Experts of a small language model.
Size: 11 layers, vocabulary 8192, 55.1M parameters.
Training: a variant of SOAP for the experts, 807M tokens, 3414 steps.
Below are experts of layer 3 (counted from 0) of a mixture-of-experts language model. Rows are named router (the router's row for the expert), gate (a neuron's input weights, with its number), up (a neuron's input weights, with its number) and show model dimensions 0-223. Each number is 500 + 50 x the weight over its row's rms, rounded and kept within 0 to 999. Numbers have three digits each.
Before each expert's rows: "comes after" lists some tokens at least twice as common just before its tokens as in all text. This comes from a sample of Wikipedia text that the model never trained on. Tokens count by the router's weight.

# expert 5
comes after: " (", "–", "-", " \"", "19", "/"
router:406554588510443474503519472505390530483552513535555538441471437517484497490547443400512527507527543479423502475429479455490416498423486421545534551453426508473518512491447479441544504452469480538556428542553484548494557631458375495541441551445514526482554529472494533487510477439493526391580564468554454377525443520501538509508507532587451530447522525555549507558535442530501446461534528471518555624463534510397539487450413489490462476540505589552490514540492474475574586506423551556531548437518491482446511524396465506479432415403435544428483528442628483401450463613466549463536472489495506584489481548527457494367491472432468529472484532456515478449507437491544601534491
gate0:556471492526589595494497544405524622498504470572426551468466529481538462548479396567501444436481620488538526416560494344443550448449436452442484553489528448431445516445475459462482423506496514519477580549590478516583406544484432493498618478476505451542501484478482476511493522600451529495466470494414502490503514505450526427450512411459516497575555507513592521420483526459465483544457549479504453476501515526509567535461449535558498555477534475545536620429542489524545494513519511591500562542576538505473518593531505508435551538542468560450504403539473626486514535496486498554529489493538582438613496560438435444517509525493441433555447428468523500527491398459569563441554
up0:568421439510552592513502595618503547473509543576541590555457485498492499417503516493510418531546566427464469567635516502527553429465437529448550526524467536529520462514502510537525457538463462449545472521391516399490533497461603554509459491566402513481526504445521435489512535460589505464395469435516467549481427339492632455522384506506429477476599543490430529496492481415517405550492493453467404404473471502559491460475572522501476489465457477475522445480551576566466553533491449482443555529534516531478486461430484489505565438487540477522464432440568490560524507462614485546541517468524460531551470547542455587509556534557444486541497477408433494540529542456459552489537
gate1:518501470414483421468478535501528526576538596516519515519546493461510444645469537470466463470560551507494581609406447417445409532552587538482503532438516527496497480497571512471478551438458463511505493480509556503503552641528485515472496552501429512505475509519361477486565491535516485453531517525570531398499570490550548563609541525531413496543488515452544490531580545567489485415533505436601446525604541502517487556427471610496493481487512527469594504537485481538433446536487510445484519441515443530459314459578483459509532537447385438424492485584479511507573520382522468519430441491460503540516551449549548499529466475528474442503531523475532492465497514468558442472375
up1:569500504461564511571507433488519443454514444565506483450597469436523525396545509546476481533459535564507468414528444475530545459413510421590447471573514491407538500522470610551608457530502529495446444444570528558517539405447502550508553386509572447597497437496503490462518512539467565569510436459459498461409436552537463503570576546568647525435572471494559498564440600497502505500385476505465501472418459427496460432505505431520490472490554565540442481533444475512497540510545531495564512494568571508542665481442498533592441479548504613533531564492509528506439487494459498449501489482558524473458523507364525438482441485469499532470521472496473564589497466497506471509453
gate2:496505472503556493428489484578452444554476435458587478572530538437565432518539539527565449657430605500488446475562462415484483465433516459476526487492526491444545574570511528520495452540533486562555514591496547469472504452509511508520551548409521513422536392483525480514510482506593515596478485575503629458581508460550498481471531482475498517594576586505460550548519483480488450515434465513480560483431465480492561541550506395497617421533520613489430369540439563606485526444462483503528491408525575578550503587499499431526475464539475509431549497455495557538562576433513483641444444502505497481510483498577481561451482453512509467466546581568535541490466473519461449502493
up2:503483527497378412501458539455521542499447491579529503535450486600434563492473508461478507393474501628498486527472536547469509499426458610557450488581537457419411421531525432551520474495534519515490434478439564491535536514492552428453472532611504450573501541523565593520461491525425475378450439422477443515466537538457558594465479492500469451504494478422510542453477380490553530503527480561476521444409471507500534521568564530459403475473531405560508564459600520471552508503530451491480550494501400447569503409519457565496486526498534442582459401416500485409421494610463466446527579465502505493503518443513562444510486540490613586525549504492493588525547495495544549495514
gate3:585501533578428501445400430485533470499521507515476439474455532483451507520620511465394532491457460401512519544501563403437479502549422480493497561542638481413479445502536528522451553535470532625507503495515501470480524494515463540443458554455579493432441438512488565453412548407607573542416546498587469488573489542544488493513563597557580483476420555549504558453521493447458562471460550451466515561504507492529427551505526522493460589477457491495572573601592529412509508538562486496523501494363546449544463464486458534501587418377492500469484452541521496477533489562523497501509415535442487504432453567551520523443515518522606522547527473539499571583453457505497452552482
up3:527481472422502445491430562553590444480460544463409478482467492393443555582522601463514513467537466516482513543490486511524533542481511435549463549498451484533395551508537487484597561528548450596502511449552516579562432527522475441467397457520551429534533492543586514578463548563582546436541532430474485587479590539575583557557563386506529471527586541522432508467523521406490461519566522447467523590467479418446483422509506518515499457476537507499516519484550425508460534488599524505448547549525481502466433564532485488439446578408533474399485466502510560450405523543540562438536491548526530403387521448452544525439541424489478512513500641553434475507509534494475450430538
gate4:556514485485492506532583524501509566443524496456452423506513421467605472477480550517499485478495527545504438447565547478450432458469538551602487572542519529462483520544480367569564500479426519515471447566525439600486547508471511448472513448535581442476504569463476477454507557530451474494539522431454601399505445504467495630462495557449387429544554529494441416509568505623539437468507509440454472578524516572520442479462481528525548463511490531594443398571416551525518523630476518486536443458451438529507499519519512562469457480562442491496483438515454566505371496566492622521545407555544517519486522598525483484580486478529429465522418497576484524560595565454502521474517
up4:451544447475492551456489543538405540516491510597513507505427499491506474466488444550480598518548421607436419550526509526574486486477524500428434497517541448433540505564501533480490527508559609502491556418579547438452536441429488434542491480373450545527382456594496553561475520522487495484425458489466528411552509424487503454446460482534572545487507485504551465429492561467521668506536436489500581445592416417476623497581571537491454539446482448476460561462444594508451510494545457496482512457448597495449455496416463552475603551510508459493537508480412526400471456432481455415438537585493475494490463512447482497449509502475520441481586464482449456480424510430524503479518
gate5:548521533505443577442513521512528538635472453521534509620526537541452499529459509530334484445541465549500626512630499539435463539432501535501557572562423541492470531498512518436565539476511513448525567456584479545533440509522528427550533522434551533510495531454583409492411437514570447511449554579513481476467481480536382463533462491484474620508505469489465505547489501548550468506452573529545548447507546483557452471531462529458494574558547557577544517500557478534521529491558484607564500528584471387444514548422458551447479573468543366511538464543477466448437567457559547569507548497490518576622518552459540449482502482547501510424488507555509573507516404494487548488499
up5:459449503486603534517469504412544485489486438551577488555431520513570524548539548531565437569477464453469404527564456489501491425503608460472476488550486483530432523526470431524518436541512557482465483470539500458464515426438498500508501446483442454464467484501472542475567446564496454430561574558548385439506490495506457529497474491560427428471442516476456368495533576458438573480532569434405512429462460545517440592410520513487525498485479510544464490447607499399508442532461379402443518507502600544588545504547440509568550595537472531490528461496457549519460521543331480517448557569616469542513485484546422569549492488540473526471432446480499530471470550463536439461407
gate6:471554450519524486408484534466469575466458491456436488527474490421594468562501542448563486617451510445596447520551505505481520570425518535586552528499442484501477570566467415429421446470504537568536592498538420533456433501461466582513543422557558502544575536437506524589465567543501422521530521490396496422436563492551505479476464494508463437482437525480399548539435444479465473425484473400395537534438577534520536529514526468439448525523446446460615452478482541516603501473486461454577513534496529379491473448569516513435473423526516475443552518516537409552454447519485446553525507524469617474464528480451562478533403547524516534523504477533526484587507485440643481520518
up6:553446486582457598480451454409552459532558392383530439571563561454476474597449484451485623496544556487438503404495590533469505535594477495513439458452533441445475414569479516524464482496528484495561511465567494566560589435540548581512408558457489593531481539550502508533458462473467444444509524540467466599492456518542411508622533474455511507484486552529552503487383515465517555385475553449472504540575635576523501426503471505554483449467467406548540478483494530550558506412497440495494521500443414465561526550543459430545428548448458513526537455492404563518495531461482505568494497551465510515518570518510539471522474485488443548502456366533447541540515507493479540536524
gate7:540580421464544441599546538510462466458507464538498543556474512522430568528490624526506485629521469526507502507473491507478454405546536435500536505456541555455507552550489501544450555520496483438495562491584588449521404468414485494522539560492493513456546550476414449551474512621459515468508474440431557427431419488561527400438475453523477496587518553486536455533498538544505470558514442539508478542455627557581464444442498469563567501536495435493473491554498474500433494532514476579458469406450547580452592463498462542457456467511463415556535472425462372454401502497502381510495466518547512584575536527511501482523582454461558425491397519438484525493580579511573542561466
up7:472502585549490469547509508494473443530434461449527474467487519569521502528454482455552555464451645512555476462488501499556535549459500529503465547438472498549504516501579535440409537502413517448536474502507421546448472583511538482503512445562537451584431467551493499552464635445457563393509519492408541504500643560583361549494514454542438521411451521464482582512454504511524539419470526462541467515430464457501433542512593406508510503562470428538569548528507510472494491444468505423549501477509473517477417513503569505447505454449464503409529562488513434402432603590460416518534477509614549510467495393554526487490490476489405512461522486596469618507492577429482453535467
gate8:486581535414527479536452556562515471462547528565370534542571501425565571481570494520484499523500511566562552480508603556525461552404486500447521563487483460477501545599514528507496543544512506510475471484443537560522571429492491464468524526547360482596472573543533499427573490611478503642559584454570524438496486572596556361517508483521446436511497447461447552463521517461358415470497498523573481404481544532464544568536511507467475533484534433416497583463442567493435513587520458559446530479544512490478461472554550503509488511513517424641478491514552401431503581543546555434476541510463496520517538479506506597483478512437491516494506463573547469521449432506488508495490
up8:474503514513465455439473525526527474486494499518472489468552461323562483540486498445540497534529503567561490532534550603562484605351488530452521521558516476580420498504557572486467499433448538506555524495408524483563509530429454581462470495505450585549535657537589503454575508564464452518562531457463578513531509513526566427542541457481540492480498499468514558491464454446467501517410431474520435505456514475523573500521516573404546570582542495411488526484470504404422397551448473545479553480544584435450388408506517454475500523473435434609577506529470489529535551529555550507431571497511523501555471460450464605467478528551458441477507455509421513473465427524407532470492
gate9:533566512500457495518442499447517536561481548417579573471516464447535559519512484563500450452512612457500500543561447539488538538533532523567554547491485513502561451464465520511428473480526580448511506470430608582543589560422495463520556609452497467541464464571497482498516389462592496568482552394454462542382427523554541502545458459536499490476515505512498507571407498420466545496476511460505476516522473561675502477411534461479459561432566490518523419469531418518500554432481591436539520481522448516480541599515417534498553502457487512476450452623468513583552472555438538425441459510440523482486378509511468516477491593537465539613434480533409501461519438567512505485441
up9:474413422449517560502547455440527566419572430533417495417469496569530404569531465446569562420564507582434556426488544521432491509507530474456547491553464553480572501576495526533560493496424501495511420488502531434518470399494559566538488493438453491519504558491504439467452537496398552515549443529517456489615426495486471558476511516549503500512480510480538419483617499575509486543520554496490503448511627423439529468520472607438449524427499467544515525445488512536465446516529481562520369439562458519419486431557596524478524560520573477383547455471466560405529498439434468584513459536543560430548590501523438531526469464539546443537426469555555469496424517468462505563487

# expert 15
comes after: " was", "'", " F", " pro", " dis", " res"
router:481504554525578449467598496539446520468533439502561481553537521542459470556490501554520440475468536472442489542429459412490532495490420465525493465519466579509549541572429536498462489538484514499544521475520539467603456569472363435564464541481479514477542480495505561485547543506475448471539426402515548485502522529518526552509614579412488516471394460591527520445443364474553471537495474489437438494498484476463594423496434498466512555424562613522496518492489448524562594465570541501499467558532440349525421464471506544526537489522495505607409508541464535492523482573388492529567501470548464485447393548517525527399462521438419571456481617459447532536451516423521452513577
gate0:562508480497549572537546368469525333486470483452524550494489473445474570533503570468517414464570540379524514482417414496437452529537501457545467547541494434421529540524511425482375452402525518522529488452457544509445483593479521550472546555525584494531546512497472581505375444523465421538465580444476552537456477376514662481557492437528529481401552522504519582491419460429518535476554464458411572487535512450527553533458563463515463404412502541559574527503489544521546494539498465524561512489415474482495507506512490581513451427533476467503475480566453505509486466506470528480552496472608564499501478465468558545501558423475489540520514517598473470574451576526520483547479
up0:478514459534521518500517534448439440432530438522460512462538425548512508508476555454566472560453515530586535517547448493509458496509439459479524523564427521467413429460531610608464532462557602559536502562430480490475492497449583476522500610486539459492436525503504476515515574550490521492606454613447511541504400516396605494400445485481496400544430351441491551407513539599505502533480500485475438489509498507467470523540560540483475428392505597593496502510556458481585479540521417502501446521549448462523554477470562540528476434488464483513489532539481495529471473452506527556403533483565511456455492599428480436482500415537364491462542607446537482512508478428430556569501
gate1:478466560449505454582497500449461503404500549435502409463367531442515492532453430418456542500544499501538465535524478528538511537484459504474430580583539464516486422475504522532538497467423376454558547514526532450503519438486436521524408508455472489504544452418448488533556532509586508414528481497467501534512544438437517528450510464533494484474503472521501453482499511613454443546452440442511432499489546565573492431599409522455598534505460515466499525517545467549565452469413519497539431496488480396354484424455440512535378511511515567531478364578464452537565401528488500479496584601474472452445484437415593556476544447506454431521545452487502561533602480530484485539421
up1:532479470554471390579492462462404479457429521500580479507573469529503526556496491565435569485585445567482441538432425527529606415499470580548580565579488530552477446513523475539546465539435458542462429463512499539476440526562481535527401486441479577533588465511461468487444503506498574522555439498595491462572624457443543488512536490495531476409511507541534454576540452476515517427501566537434415522488430521527524524534487569468496538484471450514450496492617564589529458514496494471488436524480501483511534426444417596525567427502410461461442416480491478459452512523475549605547485567472504415498495446416433376449609448526466519484506491600435570566485465499507490544511
gate2:495469488535576495458546614569513551535452566580501415482458463487616634456516515515490513496527422396374519502574552458426466474454473547541523551485499516505478446466503537516481499564474344561427512567530454518533509481517559489475559510474507435444501526461528583576467516473471473448556501486518498453472486558489541551466514564560533560551428508510482454480510521579575447496504483517520539582479568379486597494524575379526548520489467519423455507492504547619535462470471527556521560437533598523556468513506474468461628467445540574549646460531497576504458603493419490505493497459488497474577458446577500500551542465540544503522459604483489513489487475446555516457422
up2:473519522404423556487497488497545599503469397578504524504498653467462506465559571495455445527471540538515483476494538486490421466476435326493494452440392588511486507530448458468476533519557504544552475447478441534531520515436539434539466500541437507538415543501426509547484440556465475485479438462562529494445462543479424524524448466471492469487629475525448482489425517433423455501480493504480376564483464479528451490547477527526494442583501495552528538470478419367469509581506482496527467609466417422478531531584575501562458408532484482448523521527516478475531419491495378419519472478439485541565573402462495505558480508475437432525543453477506536542419597525532518597446
gate3:457537555470498497482492522513466570477530487511516468567477485459459447615517438569500529459531532570518545407430404500425499407429468493474470458483554439554576502421539454461490450496549419477438446561527472401535551500521494575493524440545540546521468555504479537553476467474550431590529500500534520483473588554485461619445453508530509470476480478592491508477471532548508517454556474496419403403461557452482509470387464473468523614500514443435452440496462498512481510507489498597459406557440420513452427585500508424514564484462500473481533419473467543522623448540393426542570495556634538459514534600487539501421509531456497563598483539406513447541468533571492531439448
up3:469480550479509435526505557528403563478507468402519482505463548594519498435569463453514554504477576590529499470401444523509522516471570575579440500518484402475591439444520599503510560611520518554455600548585539439616504591488513538560624552564469420573459461455521582423428560524516480474553551508483462514520483542524459374528437534433464511471470513600527489383505464446506555487474484497494506565482497507480507463483565475481465426543551586467572515474424491477431490473519515515426511508514490485554526585514488499479497588511495530512552400493535552340490579504420508436466498466582470486473532589481575525526482442467513552467556418542500485527484509485457492564461
gate4:481493566468625475577518546441511466492422444494468515592451495397384478509494522412544577564537555485493482525467437475585436430487489617472538612441596540521465565458545442508473425501445416525593540458426443548520422532495471648538529438537552445472615510453502517512473540568507518496528479428458482548529521584591559528461434601461479483484534530492573478529489510479484500521493523495444527489416521479486437572407508491579447478464484536539551576427527492509486482446429534496492560597527414527449528573471536519490477451542449494565510477503538509490518511534497467526434531483515493482560398453537423605607507501435501556443433535494446453440433530480465530535534
up4:479435448511508528483520419484505531492500505551447498451487449503494552494539472486515476462434547493430468516503452447474398457488526416314531483546577494482514466441625497530458461576464438535446584481424575467524432460492553493520452474430490464456522499539496584481556471464492417514555452529520542521540508669569505562527561462540549464474496555508477541537418547542482524470551467509499484457434507438502510557537560430414424502498555579584478502506468469471525475516551463599579419480515436448494625513502509495525532643474568480584434627467502565464453490519594517427434477445452546456505485533489402509552522440402499489484439478499438527519507521425447417485458
gate5:478521510504506489597519505497467522548541481423536509586567531539502529565425420535506585566463621456457520529590474495561498552423591532469460500617456502559601416479429497481514534459423458559487444439500504444485486551626513434574525502495376468556474499509529448465584488476544476469466492507529580515558443516453428448442369625533510503498533563494560539432551544447533509511534490504585455504490512647541483517520465551515497463425563445496585422386533561514403556552533525542513525525507499482520500490556467481516435367527507461540478463542486595410595481533516467486568553468460463494533499519563522517426492567514503550531516545550518542520489445565507512505552
up5:536651493432513507468453507527443449466395468402559607429493517583510470519505518521539531466536520510530372464483484470532496481449507466571568560550534579386434472518495542577509600574446523459457472540368554422542434478456525560491494528549546522573503497530549517489474584495564541533351504475442487442604420573478423528536498574447459493479490453542558507494521529540585558505476525470511513502484488538533501555528455512486550506491554446501542458505481488581423640453487483482442499579530555573485460458507510532497513471494507481551480582498509491505441510454532453567469526552529347469458499502515533528452507551408555456389509510495518513541562500447371564490465
gate6:492436431503415549535511486468510617583474438495548563498481467478499571513499451480441521433495497625529541523384444485558436486566532515450435514461493526407482456560511522474503489541406537530521464601531429553523453531494509582491524460483504547474532489406494435506524386470486595406566493502445510480453477524461517369520487551450389531545447531442512604471598505533580478438531554487545486555538495564479482529522460568480521554552520573522488517501564527524546545542443558532532416492520452449526549410532418474461509518542526451521420458520457538451568474461500516442486558543491534419622563585463492475518553515553475470643465509558512407457551440515472419537587
up6:496516462434480547467491527506460543543474435496552557452515432480524530477456460473444470580450487432502553427533439473430432440543383457470482442533440477557532587594494501511395574564578511582462473421543553578565540460499479476406555414477439539446498510552512539517525535543405556500562509500556551495479479565512562496551542556452475446551499475603466520528534520475455582447539465411475507539546485530487441518504507497516511471514572592431435509469530497531428491410486482527539503511429498523609452514533515519445528552492408484429491542450500626402621443511557431449551507447548609438527499508519597495569528486507515483554545553608552445400536516459564562442528
gate7:490501563504515572532504432507501640509513486576485423497611491474563581555487578515503383396497506489548593531473557634472521490554470514528514539472555458478515440531500575465481488498542577553452557513502397484505500540553480554480502521452518520453404466532500589501511471409482522598393557510548503540562415559477524501585558539423503516435467478487475500602536488547472449500505473540517463521465497490568534425496498478463576453537543410603467491526563510452473495501522540482541467553546538520412512393472422511433513630579439468447472454509463510593477487479444498415411511580448538477480517456514511423443460471518424450482523477429450465478520490404578409435456
up7:468541458555452474537494533559485522586507496489469439550463471431520464492480572474458522483550493592544446456436615496523642513500479470474495549577546546498534492452548528654461511526392544497385506499484502554553575448529441536465531547532605495524469461506525506493461438518434499499495469579586522544459436507481515434509589445393485510585477506503417439553447609483482422506416485521507458423480490507538515606570474476447490470556538427595506540579510491359471498463417527464431479473496390518515513429524539519560535535446431471526472487568440440499458439492436539385546534564420448545414503446479509444534545504506454456528568545444528468482572499523490525470458
gate8:474459494525514584475506508570423432436538543434526433391562475533507558575557506519599428484510502531500569512547542444433448448503504442453536478520543488453490580548481567445516518390620514445453463516547459468468381533439472470490518465453528414559536481484509458565424451557511513434547505501511502445498514579479526526443546442516544460647463576564485479528537495450476528605500481530531452466491521547469521543494447495505486499440397444482484430507556555463500513543401547479462416499540411502518403534482495529496510485552465404568442576563420530401571568561525461429497458594508421487441450431560494638533491572540408501524488510503538507558569437533497525514540
up8:542579545515534401459528491482449488522473570429564454496548552497463535595448471450413505431485468515463477495475526499396479483487435498517524472455553507527543467490463484525472484507517511517525556556468532417645489438449490549435480486517548603521499480612492494527512516560514502454431534493448552457482501556579573427517525540510566547490499558682541526527589558545435531466446448520534533541431473473536429523514430472485509500435501468489476400455473644542486541566454556444553470456492523507450434508476597575528538382524464481477499567445536576405456498551452541454522549513435386504578467484609533555602443429455523497486487553541518471513552529567577443433491
gate9:564464592388485473486579541525453502491490541514549497457388446449497513514552457546448493448531495398508556548541530450460534529465476494527384535580526469533542402509534504582446444526480576567594548489528479514535400517485480542488475509591578424445481449566455489427536507554571465520432444495465500419544490457432535551517536559513535512453525585477638479454500420447578560443586617499451464423535516571488505521509503404466563397424564403438529514437488415392503515517512548555510494471531492448557543564455446395449532549474573542479466535536527576512521565556512462441541477516536520503497426425498490427542463547513441569480497489450540498495570507512518489469541
up9:434489501459480461444486482408508429446532478490453554466521560544419539522521516557460558410494511433532500544518475493551472510523533448411559603615434547495538453422459422479590509527476416500489451587472454533582540536519481506578492542513446435440435525436501620456484413551572503511458546477494530581582498469533589486502511488524525514482549600631516531489474448539589518474542524478569480476482439468555487456502509559571414518520552469597428405385466465515509518496433543508612527478499534465500545418462546477533487512470539483354535509512390470524528501474553489393533587531489578435571502470464424532492607515447474510497585543475497490535510465556442490497537

# expert 28
comes after: "-", ")", " It", " to", " has", " have"
router:487564536495492499451571548487516433502502438514502486512570503480562496484510547435422539477478543473449509592487531468468518359420462434448503518593453519599451504449483504522566446518535494494472455601527584497525430467429465523470486504489499569535496444495518586515506575489526504533477549454489492506506524589531394422577444538462504582470612380525477493489507542491559500501544521476431550502422519431468458429513496496544514490660632421516538412480550575531391587511419502517442490550478544489500482447468484505524394447447455553660466517500524498550524485595500562585555463445459489501544534442546418438502548515432589464468503536464518469530479541520530569579476
gate0:470555571487425527606606483498499507431456581492533493461528487635474509419506441495519557458440489497513629461480520525511466501481496513491543555566529487472506490532431654470541485537531435474447476580507445512487512481454493436505426345483410555531475445492554551457470519463576457521525513463410520533455558531487466473510516463502477532544516450455484502463509519472500415485443618510446481476550417478482566588492457455557519492509521531517532420415485609508505433532413479496392606544449520512512412491461442413492481519483536435474520488496469559452447556576550536441489367512479524458496513425597505414504484534543430565490462519487446463501622544466395495451522
up0:523469531399515550389414571502546494598464461460455525550515597424537555484480628521573475518596461496446426553474444553447490519517548579616512514379589441484494446454517496444456527467481546557485491463514511507455454450452548473565485567595578496523558498536539508523517404571430526530525488567470542517449436417522544492543512593505518482518479572533565430536495518490505563477494473472531470514515562485535460537526508497447479546459482444497457526593482458473509444524645480442500431479557501477529600533526592537495510470540482574496534458491466484500529467426373446531463555451549544518437530567416541460478599489469419525481430382591529458460521509552580487503448
gate1:516594423459506445571536501471382430494487421526531547539519523492450534558435439498548519496558520544502514595428531517498518500468460492371485508480557621559538511526578558526445527458491524503520514481474527442448544426503517459434588504484511522543500569542493432477484472458497517574410559571491574475452423459490497450485587516433426440438605587530508457519633533450470496506523544512617485462458465602478519484501444596487463468544602465452565436458508440507535477585463513560476564520438368437452522461520453592488499543492471524476509466435510470495566450516520494534513453479459566527592527537531635519515478555504541483539503383591483596555505446516487556500471
up1:559436530526497450568533521445515540527505554419491437449474538496515494521491505475415427546446506489502501462533420555484445400496546411518509528499475645448452569510529483570549606423372463468574374473521534541394586576515519499484429503547410489507445518499444566510456502463461496498492539500524479559537480500440445483492579505431535522534514583582542495439470561520451577472573479448422439473470464577484512515456425438507585509503464601526583562546547446469472505512572438442497498567455478394649521493527528463468510534480546561494601453560526500542447455485475474552522411457510504473491378500538499420456485522488581535459477457549453450486496510487579561456442
gate2:506460471524478500520507563478562545409542545439532475423452474544519577493415516393518417521525559480495517478599593416513565487452499512519517476547568544506561578365527568542488532407490532375514465520459522485453555486531464455565520455537446460510418524561506483447480561510478517476491494596603506420415578487613550516492514423574561380516460384451462641598556485490448484503500520513516512529508487607465476546489485474503515562493493474470524531506539461574531541525456479577452501570402511492522560516459495471471556602469467514591380430583535509471509556482542564522475449472521465463604473384495482500523446507432475512474515527452557560470494516477476478467482
up2:448546524601531474460518600543442535501476452472516464494496468450484579478406394504517557446471489524512447566483530458516523478531385574496393424485486468485467463379522540555465485479515458461545447449482488485487508497615538507537503605570482498489482399498512458547533484484467524515549447480519431472523464495519457498607583412438502538518451439427517539474556458501530582583523439528492454471466445621443496498475550479484493544454599558479469536553518400494454616489475427525509498494433395526488473574455588489612514470610519473477540536537565464545609502548512525377546483485560441510560523391468495530551512512491531552603558446546442514519480569451529548457455
gate3:458582495610468579529468514489459498485570519519396558543440495541513488500429574455427579470445515578567493500466508552488552559584424558506520455464484524480450500536477479495376460577470632577499476453539559431395556445483459557482432376513403506553500577526560497520410488538463525438524528427516508559488517514558494517457502443439569543330523541472508513518481544565478524481528525499458560491559474491533537504438520535555448542471409568525487478524559505494531552473412469574480536461526493529548526536472588561593374519492502507528495542564466544495455494507587471498520490571559514383496558476464558527426522439531457516420486575563566554531434487492550573472518
up3:602450509454591552514442566564521487511518486492510586448477534417515628512541503531429588507508456448448462477588460523489443528485457508518482539483460507435475536529549488564505567493536543473445453452436403551442503499505440418480551611505615506450501500510538391570514533480478576474506471471412497433522541515469467504568485504493496463636538510424523460496551511497502554495451457566504487598457502463521498438545482535504455431493555501536456474475503510541413500518621599440531573478490430538401449521610420513506531476399560510454570549400512494492517479444543524457510535576454437548486459588503502491590482487418428446536514506390445486394602457456529520462532
gate4:453495529456494528597511412411523613469541485528530550484481503509545445470508527430403464512522465469441578485538600457541462580506551496543562481507489534568435623459403529438509520460516585470437462525412517593543493471483502441523507488431506418543529504551470574555450571491488568448495567477460447455428436537452507480548487447572387547540525504510456535570574543478393534457447513518478558539585473489478467411556538485467417421540561555565571490590443513535436512469454575528476507482551530604543548565463443599560560496557546587507528542490454543522529506436525600475449391503420540434519495570475518535483508427534485490539551559502542549471494508449493456571525
up4:562509472491531477477512473407549556526534466583451567539513422533513499529470532487540476530484405484439450538457614500500474540500509502490428458570472472546564521498526500499466591586452504562511451466490479545564437513523454506557494493538544472457424571521415487608578484561467504479467497503391409489516547453523423430497586499480493497607440584478476531439553520494438530504473639393474568525522456535516499523507498378472445562526406530528473512481452503541514452454552552483487428513390529485456507470435420431420383480524512442507484453550407485501500425439484466420471509514524533487473479464446399517482556420542549610553546519598539583493510461419598460521577
gate5:514524469509396549539606417523478516499429565505548539523526506479515528547569550541504582451552467501473549623501520508508508483511455513527550465421440521464475603589488444499573527578476579410577425554573474487483494456601494477539478561488482479534500483510495510523511419486470432572436427493494530448459499492568435437493459446538517533421580525520480460438570442576503452564463481446510524596583508533560427422493594507492503563558526497468458481489582586512468423510466524477466538527473561482405465593501389486449553471448534441512511440500457500458537595482644432483531529442458615504471489533492588578514407454568560523536444575458456488547515493545569442536490
up5:497478478418543527514526590506508533587550465541461483510521567439646510540535471523377504396446561520563505482517529482548571535504410494542471533551536485543507486500437590521451498510488547485465534525458504619597448495463520551517527472525524486559506521492521514504504407478556562506599513433511424513539499556552593522489463507568525529529497531548533598545511486483396479557586490503576503514540417453394494545553461443515473450399384478571456539491472576428576602452486532511447563500454461513422522573570532434498492534481542593477479563448567509478537488452491463532543589574532498576505406462415435544463562557551452451553463467423488523543514543534392513472554
gate6:482441512400603536473442489504483421565413465447494551480509485497516446464449468533502441470553461442555542511435552509503504490535544502485585465483484457613510476536523548498489531529608405472397586632478414526465483506464481506629531521508495469451565540480419562411492498552544530508480479513446501456513496571591469496485459501476521524591478483423465466570414541435548555397469607545489584545500482475518472445477477571512418506524492419539450431546499512495378466609519508560488389547510397529512461514476532549527474579523500529446516475474545606443442478479455496523598472540541508499457527450525414406541463413541385502450441512445525487541511449521555519489476
up6:434502546493499502481493541524481471597529459540394577423548468604589480485529525557442465419528451486403534479456541524409483490507593562495494471580466510572517482553517518479431470492619475549525616519489591527510592578520514511499487483531444516579603574489503642521477420556473491538438510540516487542486505525492474560490570653429440534569496562522544400538525496566552414402474511543431446555540539461510492460456512484480534486489431487483475463489458553520479437530443479565519559594603469469506524449493440537410557517507472509383504515548474549481473474511477466481502462537538401435564437450519428478519545484466555507435448466414514478545590568476500530554503
gate7:462489497432620556455474531570546505523566456516476485513458576543498484547564503513622578382551421618493449512388456447452533506536525503455464501518538479438509525501466392491458515419550614538489432523523484511640540499466462486429526393508566426465490545491595487494512539522459596583550497512431489552540533566444485530435471607512465571481536518462538435467621535588563495531554502506558469524462546526573428453473453508575470468440462487537524540504481485561446462604401469572541577484503470500439496468406456481486436505499516403495490465504439438498526465557490508463451455464465479540431543434508399538543476504474443446513521484514518583532513516571497428550507
up7:523443536574558534434566461564472511524551422535506565480441528564424535552552530499518487410483419558508462479487495426529463530518528480522513509457511511479435606442558433527528479413533519564533412578465495556504391523416412578598550508489515411563468505520522449591474490480488550459580541547484461484566554517405417563442432495500490489486564541545459467556538501502582525486479508536483476488503558510486440411562496454497532398495420547477518488430466500539433480499455494515491544474512483457490423367388428547494468439446591434390444526526413562521633471560487504448522504485534487415535566440473472496492491440452423458542594582455465562489500450488462465482572
gate8:487584456472441537444459518438525561423565567385479457503510454519532390520332502439494433471463539440551537499548482538518612350498486498511510494475483533463570558474541541477412555424522501470397561440426487433449470452570575532463552529470461495508532460537478465545517553480444482508512485480532355502493449484447452560518540455478612533510573492414544529461556485523629484482523550511568462562467465440503443474582452519471531486447501464538502486548552508463551520488426536541473500539428491554473529498557421462487509620461496511615493538483428540496538478532413417545591456506495444445453500439474570535545516490448527540513480561530454443499467533523550552570419
up8:584551384542570426428465525542412494411487566519467405584518524498506423588481471472534510589493547488568509402523511534532574391442493515543559518515485521504545508532511445426441533402455443535487524471487455413531462495493543437544455475478471468517524480456555463468528474492548521559571519477492569588574464552497469512488501508397530484545528463601445458561496542485557515485507477488615428519486551501533420463530405558537531546518449518436486447538563443482498539487488563596558503587417501454530466601609491499432493570496487432484513504526561514540439501532476459516564449448484518359487417451430465483568559499451431471575506453519567493531557476510536597511378
gate9:491552538542445455558463616469447479476501485430530440498459489531476446457561550528520550495489517489496533488500523499507471517501520497508605620423473515408442555570554613534465496467574480543499495507511525525543533506398537503402517481503549490520610441517598431465444478500467498513582427451493461481467401477534509424451465431501493452597594515526554475554501530578443550453527418525584518574499577458547580493513415445562367519577460531489495535567563521544517473492428492560439508442468542596490558532533413514569399512412561501591572520524553570573529525432520474434431487480488471466542545535464426539593545523472523421502505558520470488518450544576590501546486
up9:407486462550608538479471440453535431624457516522475570441540534567463565507440478519521477485475401616535448591518480489470521545488517558515469426523558433538543445534561515537541539475478507536495527535420476374430502605511498503578474496442502523462471576444412495579473522526588474437440607554490510491514587386466515510561438573534481512476421477480540508456551597494508399497601545517484560593483499474541461460425471537422526513482509445526512467435497491538525464488522530483551429415468439557466405554497548397520566453540573518486530537494449466503448474443483550506529480608460532497532441474534470434481417498582490521510415440492547467512506452426407477423526